config.toml
num_hidden_layers = 12
hidden_size = 448
n_experts = 32
experts_per_token = 4
d_expert = 64
d_shared_expert = 256
hidden_act = "geglu"
moe_layers = [0, 1, 2, 3, 4, 5, 6, 7, 8, 9, 10, 11]
router_score = "softmax"
normalize_top_k = false
routed_scale = 1.63
balance_loss = 0.00246
balance_bias = false
router_z_loss = 0.001
router_bias = true
init_std_router = 0.0359
lr_router = 0.00159
vocab_size = 32768
norm = "rmsnorm"
norm_eps = 1e-06
tie_word_embeddings = false
optimizer = "soap_variant"
learning_rate = 0.00322
beta1 = 0.95
beta2 = 0.98
batch_tokens = 131072
max_seq_len = 1024
train_tokens = 454300000
max_steps = 3467
dataset = "wikipedia_en"
Below are experts of layer 6 (counted from 0) of a mixture-of-experts language model. Rows are named router (the router's row for the expert), gate (a neuron's input weights, with its number), up (a neuron's input weights, with its number) and show model dimensions 192-255. Each number is 500 + 25 x the weight over its row's rms, rounded and kept within 0 to 999. Numbers have three digits each.
After each expert's rows: "comes after" lists some tokens at least twice as common just before its tokens as in all text. This comes from a sample of Wikipedia text that the model never trained on. Tokens count by the router's weight.

# expert 22
router:513475489525455513483528499548515524483512486488543506494489509485544514506522482513511511496494442550516525562501504501487515532465476460485494495465496460509514489511517528513466522506492523
gate0:506484459496502513524550505467531463508523494524524518529503495484473471521498510495477474497503512504459498525489452493486490496495505432509471494526520509484485490490543477481475504480516500
up0:481487502474512503492529514538550468475501483485556473514474485559491508507529486524509464501475466498458471486528465524473479467523553478514512492499518441507504480499532507496518469510518495
gate1:486486511455476469491492508502549491491511544513559512502539464472508468525551529472493500522482485520521471522456506460529517474519494545466484543485498508500480510538453486509520509491487490
up1:464447464515508496491520466528557487509533549523527461500552521498504497487535505520496511473527526503512488511500479531479522507504483477475512508463499542524491475511485453512513494508489467
gate2:495480470480502530517492482538505526482504465483514535525490478463547515473452495533487463553460493468530509511525521501532503466475498471515452518523519475486490473498473437484523476501537472
up2:510524530508490458486507522449495435510499512518486458485510501498431499549564493459521519446532522524486498498510471487472493522490517518481541485493489511502517544517506534513501506483461516
gate3:524503492499499515527500530508518477450556529491482505506516508519486490520485525494483473495525520518497520508478544523473531517480491467480496509463516479488498497523477512536502454512501467
up3:457484538494513471524485461517490533511442475515526490529529494443517489490506472490497518470501522507476490508536465484546494486532539518527489473471498500519494516476506474485547516493531513
gate4:500513522489473504499466540460492474494473491511503525477517475480520466445483494527501504523516486493464496529492519468521477492514513498484529508536477476451487510502486527516514525466499489
up4:504491486506535456472524526519554463476511497468487503477503442535507524498504458446502486529518487511465498486495502518465516487563511499504503507492497507510482493479524496506514500499495516
gate5:494513530551542444504536488501516491537513491520536505485538488507508505505516461510538513441532478505564476493478519530515497512530504512501464539482552511533472525490464511511473511496454477
up5:487487527534536454516519486513523485526532509515517497515556516508516509508504471506552515465531491499535463517460514532537497491555500505507476513471532488539492528462476506546474506489466472
gate6:514515510500465557500478489480524502475509516458458520523458499512497582503546446520529508520513527498468479492522477499524498524531502537538502514475529431504516490499492477503488526510475533
up6:485528503509506519540509462482494523492504546529518516493505518513515489492523485504496485479546478547505499530492482522507446501504514516491428536436487482488488470505499512459487486501506520
gate7:438550472521520500451490517463475487472512532487509534495495483478479517522546483518484482464493506512494495534509541485523462513538475505536505493488489497489490485516440534479525479483519497
up7:513485473500516490522530499488502482488508489501475522485504529500474490502514506494445466497533482514512490510490496486519485509484501486514472530469504497523461503534481502556498518508450481
gate8:545505486516489469495516504488479498448518508510492496517482516495493472531583473469487516511487504559548525522466499448481493520470524480501499526487526477492544511534487506509510504444509460
up8:462533484499519482496475520518471521475534522549491519514468461470507471525551483501491521507535499519508534550472485443486488544495471500464507540481533505477512502506490509471494527464512500
gate9:449506503473496483440533543506531452498548493479488506506514452477537485455491481496460514471519470529458487508532477535520465478501514461481481499481524493503471483479502479511522503501489466
up9:472501479484485506476526487480514452490464524472488451479507464490512497489484483504467452484506512487495517504491467504476520485496462486518502477516516509483474495491484490522513496493469446
gate10:468550427517508441506492500507497548514495493582488475552483536482486490493525445523511541467478523517482464523527500471480506476475502485474539521461501520481529453546494492499461496483460485
up10:511496489513501477527503513507492532511527511541466535543494528498487497466503439536494469505500538503463503505520508472493546483500523476498521499503468496439467476510493504458541517455474477
gate11:470504484528476473504502503479489459495518481484553512475489512482461498490514463505465517497537478486516473494457537520484518463516522477490520521543523513494521519458513434504532451483495479
up11:514508501526506479536552504482497478498510531474530523486500518489495500458478477489471525442550479458495473488458544525492514482546526469497500515517513542478543509476505459533502471474483464
gate12:509481473494525520490515502521508531460513498477437477501511502486521492431509476487492527484459512540496501505452541516490499499472522500443458535495512469500532506509537474498547515529479465
up12:506495514500514455470486564516545488510497522512479478565503519514479458451535525535482517472487538531503473541504512486480499453531581507469512512533519498476480512507546476505501518485471431
gate13:504476510482499480485476494518507507479480488487490511553499441508464489535505500499489490522481521500494487476493530480476481504533499492515486523494499487491484528479535508456488469484514479
up13:521465492483490468485494523487505538469486506481515536546485448502476513531507522488518495525509512527496501484484518489471496480520497498526474516478515478487479506503544497487500457483501485
gate14:465486469541556494492477490548485511491525498487525488509502486483529483478500464441506486524489494522517497511532484490503468501463546521483472540514502455506515476515491474480528505469528493
up14:466513510500526506463502487502476525486471482509537478499508528485510478515490451488514514508506499510484463488510496481529509515486525509510508529536528520488517492527462521530530514499516471
gate15:476511492496536487502483498546501519526513486514520501478472511504473516502472493477510543522456473511505502547509483470497514506492493480476521531475510531549516482501492515461467488533478503
up15:512509469491506466497544519526502530478494472486532455493529528501510517476515495501503450494517480487490519505500470501486482485484526444474497499469484478484441533498487465495477518492548498
comes after: " | ", ".", "–", "0", ",", "6"

# expert 16
router:511509506537499533473515507513520524518468463478488497499448508519507491503495535474517453509485456487499449498530502479475523495487498483478470466515490520513504508502524544539517511507504456
gate0:483517517532461445485492494525511504508516506492476474516476495476530502517533478503506506497499526493498487518505481559487468491510488514544512473482490483535470497489530520492486525481467506
up0:530479523524444508527514530505515519469500529494523519492497518471474489510516509565471526522492488512459454505466516537454524470486521478529490488508492515551489507529492536540498510450501479
gate1:489512491545485483489513503460504515505487479478518523494506485478473541510500478441475507504472481485457505506527495496527480501460512508481468515542525484515503479518504505512472509484489484
up1:500470549509507499485500517499518444466502475493490484477500473501434526496485470522552506517508484508496507500533519498519477493525478489519583500562527485531536535522480484506483496504496501
gate2:455535488443523515505481536509483505511525506480505510514518487499489492518509467509478535557508495535506483483487542551530456467526508424478498527494522479532509506496521507486489517493500526
up2:472479514505532498471514507498507485493521502497499512481482515494503476491533513515528483521515491488502482485523502533538546509518537483521486535498533465512525519537503507465510512477532511
gate3:570524502505497515483507499533500532484513529499462512464519510516527516473513486489470438521497511460548484512487546480505503460475475511510495512503483490489530484514464532498527475453503501
up3:459473507474514503557487513475544469552488493490532493551495486516449484478511518485502576475478477560498556489495463513494508534530513513520481460527508511520466501496503470524493501527482444
gate4:507530516516489484520501523499524492544541475500500527508489506476496482481503517516488538551493529501518514498515477511442513471468505499468491499483414521501530486508546500476475510479499470
up4:476519501515477497547502489483508536548509454491482515530507505497458484469513561472542496531476500492503501537506497504466507515449500498489496494457456507469541496515538517493452517485500464
gate5:517502497492460531467503489519493492549487479557531466460546452475532475513492528494487494479518505486491565512528475468474476507491506481490509492519544513538498459475437489518528478471517511
up5:493532466482522512520498513469504494450509518525483504511548495520528521473520498506477466467517525499500446484488456499538502535457441518485493497484478467431504519519497507482510490515529499
gate6:518475516526520464484480479489493474527497465479541514467497497505510482515540552484515507517502522513496536511534513564504535529509515519470515469544483519475500506526549504491543499460474473
up6:466498463475462507488501517494522490514461510505471540498496498487489535477523504478480490527501507469488512509462479454462487414524508493495491507481510515528559455505517527491449505530509512
gate7:520553470465506524486488525457531514472471512533493489501514532513499523451512520539535517508505519489545485524485477471468483476521492518523481509547496543490481520512498509489529453541505453
up7:536515507489516461496484519475479512459515494478562511482479478490539515504474486500451525475524524524526497514545487509537544519475491536538530500515532492478474476528513487495497517476510511
gate8:497503550524490466520482522483531472546520501491534544546505520494510523479500475493534475504534468530514527490487551520469506572538536516525510529530514530467484499527492451511511522516463462
up8:509496540504516459514466512466531469527515515489499537553495504490537520529533485505525471520525501531489520478465500481465487555569527521537502545528513515455487479527494445529540516509452516
gate9:484520528519558519497532497456501536510469468445532507486526459502518519509458523497458490515507484561510507465529549528554477507533494545523509517499484515510507494511485534498510517538513471
up9:489504508522493482490538493447516474475480511467508493465497472523520520522436459512490494455483494447468475510475492498448505519498493505494527521492481500492538471499469515528487478483511490
gate10:539459521541476492485523483475488543544479549475510527497529501487494494518465473528514507497490518502490515477550467486502514516512506543451490485565502498444517513505476512469469484500516451
up10:498505462493561497519488541506563497526468458501500514517480514483494474478523511484518461503460516520536536523492505485479501503507475530512507476451505489533527514467542476510477503537491518
gate11:519477526505547537516455520509492524537463531502525516496500471450486465524523493467519466469486509495513508522510467512474484494503483498525457468481479474460481491487501468488476489479516489
up11:521490530478527478486501476526481531523470482492497491489445494481490507498502520480511457471479485467488475472498510496489528489525494486523488486482494511479491467500483478486508481457482512
gate12:488482506525506507501500567468526508498517503508518475544462525508470514520500484509514523501504507505486468494485475521520524485510509524486512491481550462549500506486509507563410485492502448
up12:486494490468479479517522463492518505562487489520503490463531495483483510459480489516493541463471497500483523467525491534496504482473490516519523505489481575487501474501452529488529461538516483
gate13:494507502491506509490491491459508517496524494435488505490520529457545480494510546498514515493475477498469479468504524517523492491470501500532466486451577498488485513546505470505531514470486448
up13:520482527508505515529524523526516488521515514530508518480482476490487470495482481514482538493518529476494520536443454475511513487525477507485520515475454490527515503447531494476508525506504533
gate14:491537476493519507507507491502446486550495453536472510476506446488490505505507519505527527504450499505501437535513487499521458465547504506484497496517512514476518517480492502496460505514541511
up14:484532502467510483469497463526503520511505513515479542455475465536461499488521491516519444486513506516492476532520492526506466467516493512493510488529501437507485476504474509498497493532536515
gate15:493525519505460494491521498487504503550476550468468505527515534492515471544501502524514434469471528530476460510475490493485499539458552528479518500497504529546533478541496462538484533505482574
up15:527447519479531503531534486518516536527486458501478541471494488518546498531487483477517521474486507500503507486491528478472494521502502489527474490481476512491508507536496500497536531500506513
comes after: "\n", "2", "1", "-", ": ", ";"

# expert 19
router:513501500484474550507487487487495465497534530485507462518480499495513505502499523484463525503473516526537455548518509508475519536501487486519511477500437517483484477494505523530488518518473539
gate0:474497532465489517509544519475506499510496528523495506479513466452526474481478470513504533489511508474497463484491471525503488435487515523458496470523536512501484523556485479510506537521504490
up0:476530512536512452505543504545501473493516495490525521479450491484506493505515494498485514511499466484526513497547519505497502479483533533520472469551487504520520519487503450443485487534490516
gate1:505505468493492488536508463504498537509524485524512501537519497457509512508532529474509499524512509462524516522527510504466430505477521477523467492514507483486534512521477506526485543477454536
up1:483499549500505508465462496505477471528473515482475496479492518545518478510455491525487494503470487519507488470501507501530560523496457505484548523479487530521476447505508486494509470514538484
gate2:497489485477481495505510502451497536462511525503485442508502503497523484486545513543515557478460525485512518540477492500506535514521537462517488510461503474477489496539551494529464464511436534
up2:488499504458486480507517466444506547472504533490495449519481490508515484471527503549493548479468524477487489531484489492497535480512527467503486492463472482516511495530549487523486479504441517
gate3:464486523488530467473493480495462461548484510546521507456487491484506516540454496515503508513449487500506514472537509515534501469438481507525545452470474505489511493446469494468469523516518490
up3:542509460522452554485508523490533518434536474465502482528526492515505498475556506514475474488519490488497479543507499507463522514550519511458445539504511502512467496546521495532528491502478513
gate4:512481502485498510487534519527498459487544493475457517473554475536526535499490491514485457498568502520493493487511468517500509453431503491505516516503516419469501515506500505489519513533514492
up4:509484524456461487515484517531520464505537478481542500513512457511530521493512509510509493472556447471513477489484531506482507464483470504505528507499495472467506505463494538526483519506480477
gate5:515523501523518491508478456513463480570505530479478492480533487476513532502518498551494508524444495486461466488529487526466476519524501506472487490493506475484488502526478508465511484478486466
up5:563487497496507526489495500503511530567522508483502467510537494505499506477475483492487498533464496529487459522467503508468478474435498528532485480510483465498526477502504519505491487489512472
gate6:484501521441470520508503488459507501515477526474468491535487500543522505486455501514512505494491499456521481479508513461488489518502515494514531519513499500455465530536490520487541467522457518
up6:446503505428478526520501467522493506493485484475491492565485489523511488503477506505475461469472517470514459455515512474485479540521484508524456495512492516473472479523519504473484424526460516
gate7:470514478466539505483513507500524498506453497505498484544489515515525486543484441488496476489532540539469507458510508523488453548501514528504494511478455480507474496484527512539492474494505481
up7:531491528542462475500470499494503496487501487507499489481506508513512516494543547507518533518506477454528519554502482488519544453524469483516514509496523541515508477515515504511522504490492553
gate8:522460499506513452536493517568510471479532525489549470504522513524495474490544511476535488506511473500541493499521467484504523496549494449532487489467491498557482501475478497526526511503489460
up8:484481417498520532502488482539528504501452507475525483473483490501500500533482524480546504516515537576575529520488456479488473512499515523490512519547549517508483507493501491501480488510490510
gate9:521495471469486543520502526486460491478506504483458499515474575470473486488531517478493492529522473507493485497479483526505468502494488478455563524540493441492484500464507505479493511475506491
up9:487471475472486509506490502455487509499498538499452496515491522456443480451524504480472499504519522524522471485492465503513506484488541491468534520551513462482494530460510500475494492488518488
gate10:497530510463543556517494482548469528502501504452453528493443494510526497486460505467493506511489461546527515463485499511505495475538502553524471486529491474492546494453484520488513488496509496
up10:524544514475546539516480499518463533522510502437456524483456501522528524486458476465507500520509459545525524478489485499497490495539490557523473495522494455495520494479498509497509482495522486
gate11:505484462505512532512533499473524525518516483502529475473471491522460455497498499506469464482459493491503505521452474532457469509511509535480540483508479467526503461477492510485527517472499520
up11:467540539494506462493448503537461475515466502495493514469524499507518573496506507478529528507493550507528544477515537486543507499485490510521461474518543513506531499514501476498486505486527494
gate12:535499518497500476539524399532504535495483512558510517514512504545465507495501497528458591517518495485481469510508491525474530500508494454507509473457468494515480487444501504534491468486521541
up12:515521459507515499500483581474496480507476480455529483479520489515508500523490510478554445490483494524491538522518515429523465495506487510503477489538520527489540495543515522453485532522518490
gate13:504554471512471496452501475533461495482483498512514496528509521510506503528508472488508507500485516511473503473506498471533520484481508519474491529520477508494539501476484498475488462525507488
up13:521478489500523479513503500485489514504449502541498495466535541423475490484497525521498477491512461498480501510494502506502524553514546462510507483501511504486502540557469471490475544494514483
gate14:548468496492491466505507505499480479532504502487458483493533481495484462495488492515496520513508475516510547502498481482552557527560538510490525458434462474471540506513464487521495497437523520
up14:541463526496495500490476476498480512496508504476499518491515485502457475519482508497474507509505499525489518486500489465537519538550497522460533476460463486468545497507514474506502477437535521
gate15:520535491541510537568466530528503467506494520497481507515495499470473496516472500541458498501464493475494464505494498502480492517479506525490499533487488469455495524494532497496496511487492481
up15:458478536460464469489519504479496549492497480509493525471492520504518474502537481444539476485533503542489517505496490488536514500501488467512504444507460533543529469486490510509477482518497524
comes after: "1", "\n", "0", "2", ", ", "3"

# expert 10
router:505507518531493499516510482479543508498445505499461493503541494518473529509477494471497485502458454503541447498544489511476514558493506489485525476522479501468522503474503512503451497534419499
gate0:511524527485464482518521472488512508495483522467470516505517541491486486537514526568488509495508500467471476507511487509488490496502529523480494425514513478485494516471513468538502532525544492
up0:514541474508484495508487496487491535488521523539521440543480499496531492510487518451493505540507488523509499483476464511514496515468511529542524517540471513422492498531468488517488503561474506
gate1:514545524506490518503500488482522489566490490503519507522510490464475493499501462502512502512510584509525531459495485520471491533464479545517476517511493466497520509532515522481526487522527471
up1:483487541491490491441483530509515519516516481503479486493539496482468501465517485533493524511481504527523486548489514478488528487461538473489504459502508490534548483495527423499477484479505505
gate2:499512494483508514529531538481455519511461504499529476502485544489525538509496505503547490479509514485472488503503531501544499478543516500502473502497503480467491489494465489511542507511524481
up2:487491499488519480522494485489536496475523457487512508499470489496452417494529442474487512541509496497548501491522463504481527501479525533500542488486497508501490498486508493512484488511527529
gate3:520456504528468461510508486470476541499493514508470479473465528507521488510505508512539526508507531513500510475497449516484534526507498472508539496522497479492517485521467507535513528495487506
up3:541501495491492502452465511556509522482504533516546500525499515532469536545489514499468532474519471519478514541499497506515534473518473487467435483495477548527484485475531513531535474498509497
gate4:468503481490521566491533470485540528521534535470485488484507480510515513476484495484498517523535552502493505538479503494504498499464517462522566495496539490502487461518504475475534433553506515
up4:491526482524493526501499463470541501500499497505487499477494467489482482491456505436507497539506553506505529523475526521473420545472496484487544484492530482542536480518472489513516482521496496
gate5:454494491512559492501495468477507490512475539524477470514496514505485496488491492499538488503474488514491486479495522524490507507526517499487494492518512466510482523526471496463525514522523486
up5:471535480554538508533466524485527505505491505506500483515478501537529487472494519509548523511503486526521452500522513509473503524529528510497499499499517475518452502507493525498561512520519507
gate6:480511503440478501509481486484513483521531439500463507512524503473490462486535495515484499509495479538488488497493509500561470483484484503502530493458569508521449505500472503520504511486478503
up6:476496492480510535459529518443500486527498496485500473493495507529471503482517486519510527468466493487522535537507506535500524470504494478538522484478494487461475507514535492501513478491511464
gate7:509526493503476479497474491497481484521472461513484495538511532459511498504511491490534516519554438477559467517518463525498504564512500508489535529445580539504541526478477478461438496519528480
up7:512492511494536476503499519520481493499454489486491512520445481480466495503549498508534519538529501447509546513510510524501515505511541529496518478494481469506502492512475485519493475503474513
gate8:473508533542515507507498513448500475533513511500497516466492483485488475541512501518494490480494525516516518445472514511488479482476507496526495501454506521510517529542452466511493483506479489
up8:501475490517500516524524518496458507462508495495543514546526511509464485543507482500501465500498503509494506495519555458522526468480510462485523516544495539563504521526484528513501553477522469
gate9:498519515540494503442478527497474473498568459512520483588507466504496478483475513514487492470526520527528497540490517499482504558489491523533461528498477458525510502483487487529508486501481530
up9:490505516486489513532512455493513543507452512495505535428505525500498516482515506507505489529483487481476474499493497497469504441510535474470556497514529522475488515507510547491505533495525461
gate10:487509477504486477484518478501492477478488496536495459487470517515537533512511524520520479481483502486496494459463524488457471464500492490507470467498530513479444519537506482513513509493511532
up10:499488514489522527488458472517528520541507512460502523528538466496459487484497458520489497500556502498526515519502460497553546527510477497509548507512484507500500510483515529468489515508493455
gate11:494476503474536506460512483460535474518492539522494512532521515505517516488534480481495503553528509439527484472490485502488503493509486515507479496445485476487478562469512542493480469484479499
up11:504495542493506493484511518471517489520465522515522524524510489547482469480532498482485525520535477420516488482478499506481542511516482494501473464467505530461485541472534516484489503526481496
gate12:453516467514489490487484469482503523485502513466491505487516499460491480505546528536503498517467518509491478520543497528525525479441514488505523487506499463501514479505529491456482497546511510
up12:436513481491492486486491487487479524494479507457482520501492507469470485495539513512507495516483536522507502504501480537520517482455508489503503466519497471497516484502552477467497506529502473
gate13:496511501498503519502502434470486460511465527517454453492452508521483492510491489511491540520484515526518472513506490563521470523520523516537454469550483545489459492537484525469505510473498500
up13:476507528483502532532495501460546499502474501545486517510563486488511524502504523478467539507504486487506484526484507497482510474472549476516489484524505504484501507509491495465488509463511473
gate14:519500517461483472533498511506488430516503520466486513495518543502515521519521526497514518510505488480455480498483548503534533511505479480547473505478469463479513500528478516496501519470548454
up14:485528548484485505469472458514491533466522523526511437481532501519481524481489499514478532487471436509503503503487475517502500523512499517541520520502497518542484493495534518528448495547476520
gate15:478491472542522456514485515516512506492508515496509514494537521502519504514459467554505530540529505506536504496497522475484490492494490527493497489541491491510470473503460492509509491506483525
up15:486484477508503476496500504495516499485517520503503524498530539515513505501472486543501501527525522516566514513510517476493486542491475479500530482530495485487507456541464493504484520503467542
comes after: "\n\n", "\n", " =", "==", "===", ") ="

# expert 4
router:518534512485483501466493487541495497482482513539484468485455508510521528516476519458471466494490478517502492534545500472486476544491555529478487483482482531510492533512502517526460488497477504
gate0:468514493450518493493492504510531465512488503538519558481488488546510476467483484498505518522502525480504469474531511495493475488472555494436426527538537501535516464519514499474494490502489509
up0:527495486502497485464533536450481485497525490467502483487463539508463512487488544460525479497514495509493502493466514496502492484455514499500526497467530481547510538510520525506509531536477461
gate1:480515535487460493497456481497507494514461503501510535531512536477532462531473474493488485454487495515588501497482496480503515487557520510529508521477492501436528531540498510516528470473521484
up1:523496482491562497492520517487482504492536497486484474485475481531450529499549509474502531537498501475460505528526509496483493504433486499438489472495514504512466519437520458491458509510493504
gate2:475484500497484503461502508539488540516563518499483481543465497513503544477475493500510509430497501534492456467507523528476500471566477503528492498501495507496510484464491496487485505494496515
up2:520480514521523490526488481484515461486449471481504524473552474505501459515525520517484498514483524489473516528479508467527534522443507490473530513498528521494481502522470507515520501515493496
gate3:482499490442490514498493493459487517493501481496496468508507535489489484462538478519448511535490490542494462506502491480498540492516516477445480510506498479494504520480485510525517496513458463
up3:460496494436475499495502496456486471494505485499558506500494468486474458491538501478477481492475511535485462517489485478508521516477492476430479480502518520473516545480511501514483527503467521
gate4:499477523512514490444508527440508496503515458454487466514466451530441503490474535502515512495511473519516488511503495517524468482488541557481500520507508483487551536484479534531456518500458503
up4:479501502512521508486517520455502489515507488442473462545466490548427509484466547493527492430479505486490492514554504517512491488510538554498497482521526511483533531489496545530479550504480515
gate5:473494504478505533482452520580456507534552482532489466497527497454505502491483527508547514502500587494490562465492484491505527522482492493477504510488494483474475510453503484482504520554491542
up5:511503490468498522479480491551537476528530494537552461494536492487523483488524536462496509501510536504509541451501469495499492512477495526467453467496493478499510495460511502511504497518483545
gate6:500489473490489530515558492483462520570517528556464511574515501491495466512521552497507496485474458501497485465497447477582504503497501465548518485475551468515505498543478502512441479468482464
up6:470508491491523472495469495465511481492488505444479472454482546528523495470476477486491507501516532489493498540525535492405483474562492509478501540536494522477500503481501527479530543526508542
gate7:556482546515494496473514465483464505510525544518526437518473486505507524484548535457489537517430495487491535503504530477514520477493503538488488524468468485513502487510488531528518521510478514
up7:542500536518493476491494501494486514502517538491528448498474463503556509466544553491489567483432504501498508514515538481511531476504521514511476527487487520509506454480508526485516520509499503
gate8:474527501482523465489501507481490529504486557540486464471470498503501529444498526501513548529429503501475482482518517487494489442523505506496475510525486498494507464473509486503500520507453469
up8:458467473493498553535504500463444501509449490523520493473462478498489510526473523534506514511494481545554553522513513497477481528520483534552504511540512537491461509487493492489488474532526523
gate9:503487515468486483489491497502495527531540544494463499518478494464525476524493491486474514528496501484495533442511457470484487526491480514545545551477529507509481511501487501507506505518517506
up9:493507464513508466508513522526494510562510552516455502496518502502551517491492477483484479479517533496455482499506436479500490462516481487541474508489454486444577503523493483505453480495503508
gate10:499468508486515471481478514495459521533540542527505503501486499512538531480508498490473491511526510479453497515451464536532469509520495520484514516426466511459546486498510460521469518470523487
up10:464457513482460478497482534528472505513474554543486483533515472494495506482483530488508507530547515460494473532495470557534485476554499517505514500447498475479529461467483459515474483486495470
gate11:521521479532516492494499489531500500550502522509504506497499520483521503479500516512516503496519572522506528486451489483503455528428504518500457503500482515525523501534532503567498469513530545
up11:506519516529526507474508477529503513555498496486482504491490537474533512490490508511516503481520547529517500477465492468478436525427498523494470486511484523519520524536532494560491473524542525
gate12:504473516514505478474501522517466511457535547541491491534452506533467529532477487481488498502478499509486496485479486520505511478512517508471531487448559524521487472496502500508489516498500460
up12:496513503457509489552498523484542515498509439475515544524517522481530510487534508509520482489532481475511509514508510485539493502520481498528473512518481459494517527503509504490528473490487512
gate13:517515538482534497580526492498518526554476502501531497479494545490487501529480516493472470459474492506519496479515483500450492486471522512570464493465471498486521490535521520531555491438508464
up13:534495469495473509453463494518487479504519510466464494517547452494508529503532496532529489534500496482507493537487513493516511518483465493460497505555476509514483481515528484479462491602531512
gate14:512482496480472518462512467501489475498513528476500468489506528501498476506501507531516540530469539482533478509499490482484494516490506494496492473532482553517488520530524459493455442513469513
up14:504522495517525499521457522503499548529506453521487497508493465505536532501479497492489457480514487522486502466494518495503494501507490528510486543482503500497508478457467550520549552501533463
gate15:524552516488498497505497493504476530526490466456495499500559485454477472507493512507468498481439523475504490489533564495531512517507480481498493525489506504505472469547436506500485498494482485
up15:525547491521488516514468506517492514518521462463508471507552498488527474497480511507476511475466536465491476489497560486537496517518517500521480492497497489520451480555423484490488523501488478
comes after: "\n", "\n\n", ".", ")", "==", ")."

# expert 12
router:530467509515513540481512485517464510493526505530521478487506479493508497537510501511472505494491489521505501484505467507510553543487509485493470524475510500514510532524506500531461502484508537
gate0:506533507477503512464515498481516522493513469481525478488514470510474524485453492512506489523515516497491454507524540510498455522528488503514498476445450495502498504494470518501508493503485486
up0:492537474473501505462545492488525538485558479515531508493531479514481512519459521503534460549540541491478493487516519502520459527494482513509490486469475486520517504524480521467498524497487500
gate1:545495508492493494514532512503532504474495477492531473504493472495506511508488467493469472495511480516474485458521483474474454519513500520493519503478467500536507468508502482520528547509451537
up1:433531535459509474495479502509491489487507474481493553473521528485540505525491521537468497479488474507506487524525520508524540490476503501527468463480485537499497504496511535515478509494507464
gate2:501491537490510495495535518471501463516540528483510532480454522472501516531462481498523490493488499486484489475431488494458529546551479484514513519506498498460495542495507501466486551473482508
up2:538558528466493512520511474480534491509510535570505522517489552489496488478511509532538488515437536496490504487489434514463462547496519482491485527497468542484502503528550504505501532469503519
gate3:506490520525480484536525506517462521471498494460507497522496527505493513461529505488496511513532475537463530510469494518521487536503490525547498502517442476471471509521523489492567463513513490
up3:531513490486550505516463504479522520513498518514521521497538534529506480490473462483529478480501473479543510476510516504512490452524517500510496480478510482508516529505479481517506544518517515
gate4:530504519534528486520518499489520483520512518479496471500472476474468522506502485515521525531516494472482495498454494542496539521526554517512494523517545522504503512510429488525491509506497495
up4:486511468515520466490544546538508523516541487505476509473463447487475519458492476490551493480533503465524545496500510496521537522530533530479523537491532515485501491541513505545545515483529519
gate5:521505553499534446516494482511523488497484466454473494506466455462504526492467493492528487513472513458504468509487483516503479496486498478502497510499465494501522541532525503517548508518505488
up5:505501499529460524468490565452555492519484504503498516465490512502515464506456520531455493463531479508518510482544496474517530520546497508490505459497471473582517476494503437535490486511543501
gate6:459497484513513518489528466515502534520490494471513513517492529543530499510507465539511459492506509493470484481506479484518500519495505482547500542506514487467491547481503537417481487500495517
up6:492503501497548498523494488497486553509517474499509511493498486503471530472557469520492515469482485465451493488513499476465511468492540532485506542500505511503472543516505514498506508480483505
gate7:491537539516465542553527504543464474508542518479513493496482519494491440507490533504489515514494512511456496499514462499523502523514482471514524505487489479462498490506463464515490505542487551
up7:485546520504462521567527524525495489522527481463551475472474524506480469508459542457513501488504487518433490535532472527543510527525504499538525506506485498480515500512458470532472494535501522
gate8:478502492506510515494508503548477528498480517506407461520516476504481517508572512550507539523561527529509506534467520463513525455503482467458515491486515492524500508438543473537481515482478505
up8:474500504506502533504496520537498527511494512499408439511520500461466497511515493543489518521551533525487493520469533469527520480523490493455522500451514492524529511440551474531473521454471509
gate9:493499465507509456509520530468487511509501499504490493497493493482512512506545523460460508506495483494529546511504469506466490480499523452533516506511562531520499518512477464491507490489533531
up9:510528481473479510524472550504488517471483493489566493476471501468518514495453493521473483507529468491505508488533521498512501485497492476545477495461477487522477457511515513501522525520515538
gate10:489502504495511497503470455478531518508523497439502453475522504498469529495510519505526532511459513502498444509491497498513521543509478480507453519522485497480519485479513522507485537478469561
up10:440504538527501495510516514541518529557520479478515513480476491500485512528534489512559519495514516463463455535524527492504506507470489492501488455514498478502505522525512464512502482482499517
gate11:503482549508487506469492516498484478463492492532497466535493539497518519515523489507537487514509480511470486472506486569489475459493538501513467460531512472512506502512502485468565535482485505
up11:507491487479489549493465465490521501490515495503481469518487513495512519497464476508468520431442475480522459505489464554525505486502526521511482517527501501518471478460478506491467472486462527
gate12:490502480513521490517490509534451518495502521531499463509533504479493459490491513540494485576464522539527524518465458531498484502482515506477509466476462524481486480535452512505451469503510476
up12:540490518525480496487520506460560507487504488496505530489425487498477540465548502501509514483547458477488509526508510472479512465537509483527504543514520481511536552483500485511515523469507481
gate13:522480493495479490550478550470449500502482506540507545504478508516509480539534500498517508484526485516515494475478517499494459502505487498481485499550505509548454498504531494470507521448519513
up13:527503491508484508488484532510493488496510522478489517466495480489536490486513489484527480523503428488444456433457522492467501495490488522505503482479451494504515430522487467466491511462498525
gate14:500503519466490604514546519465481522519496493529470510562513527480486487483529533493513481476470497494479484510458496515506526483459463504494467463513493434476488537537502501528451529514489519
up14:499522459525514432479450495533523507487481488497524468464517467533533513528477458518534495534523493503504551504531489454510477526520532494497526534486470580509517438469496505498539495492504475
gate15:462507496506498473488517475527520473479497517488505547490507471539480499494537532543531526465496503539480460507522516508483474494481480554496498503500532511508463505544509465500509451457470497
up15:534503526535474507488465493497484515528516497508490452509491509521491514502504513481521467476504471464527529509458462494537520496508477494491521504516478500509525517496500506498444551527467498
comes after: " | ", "; ", "–", ".", ") | ", ","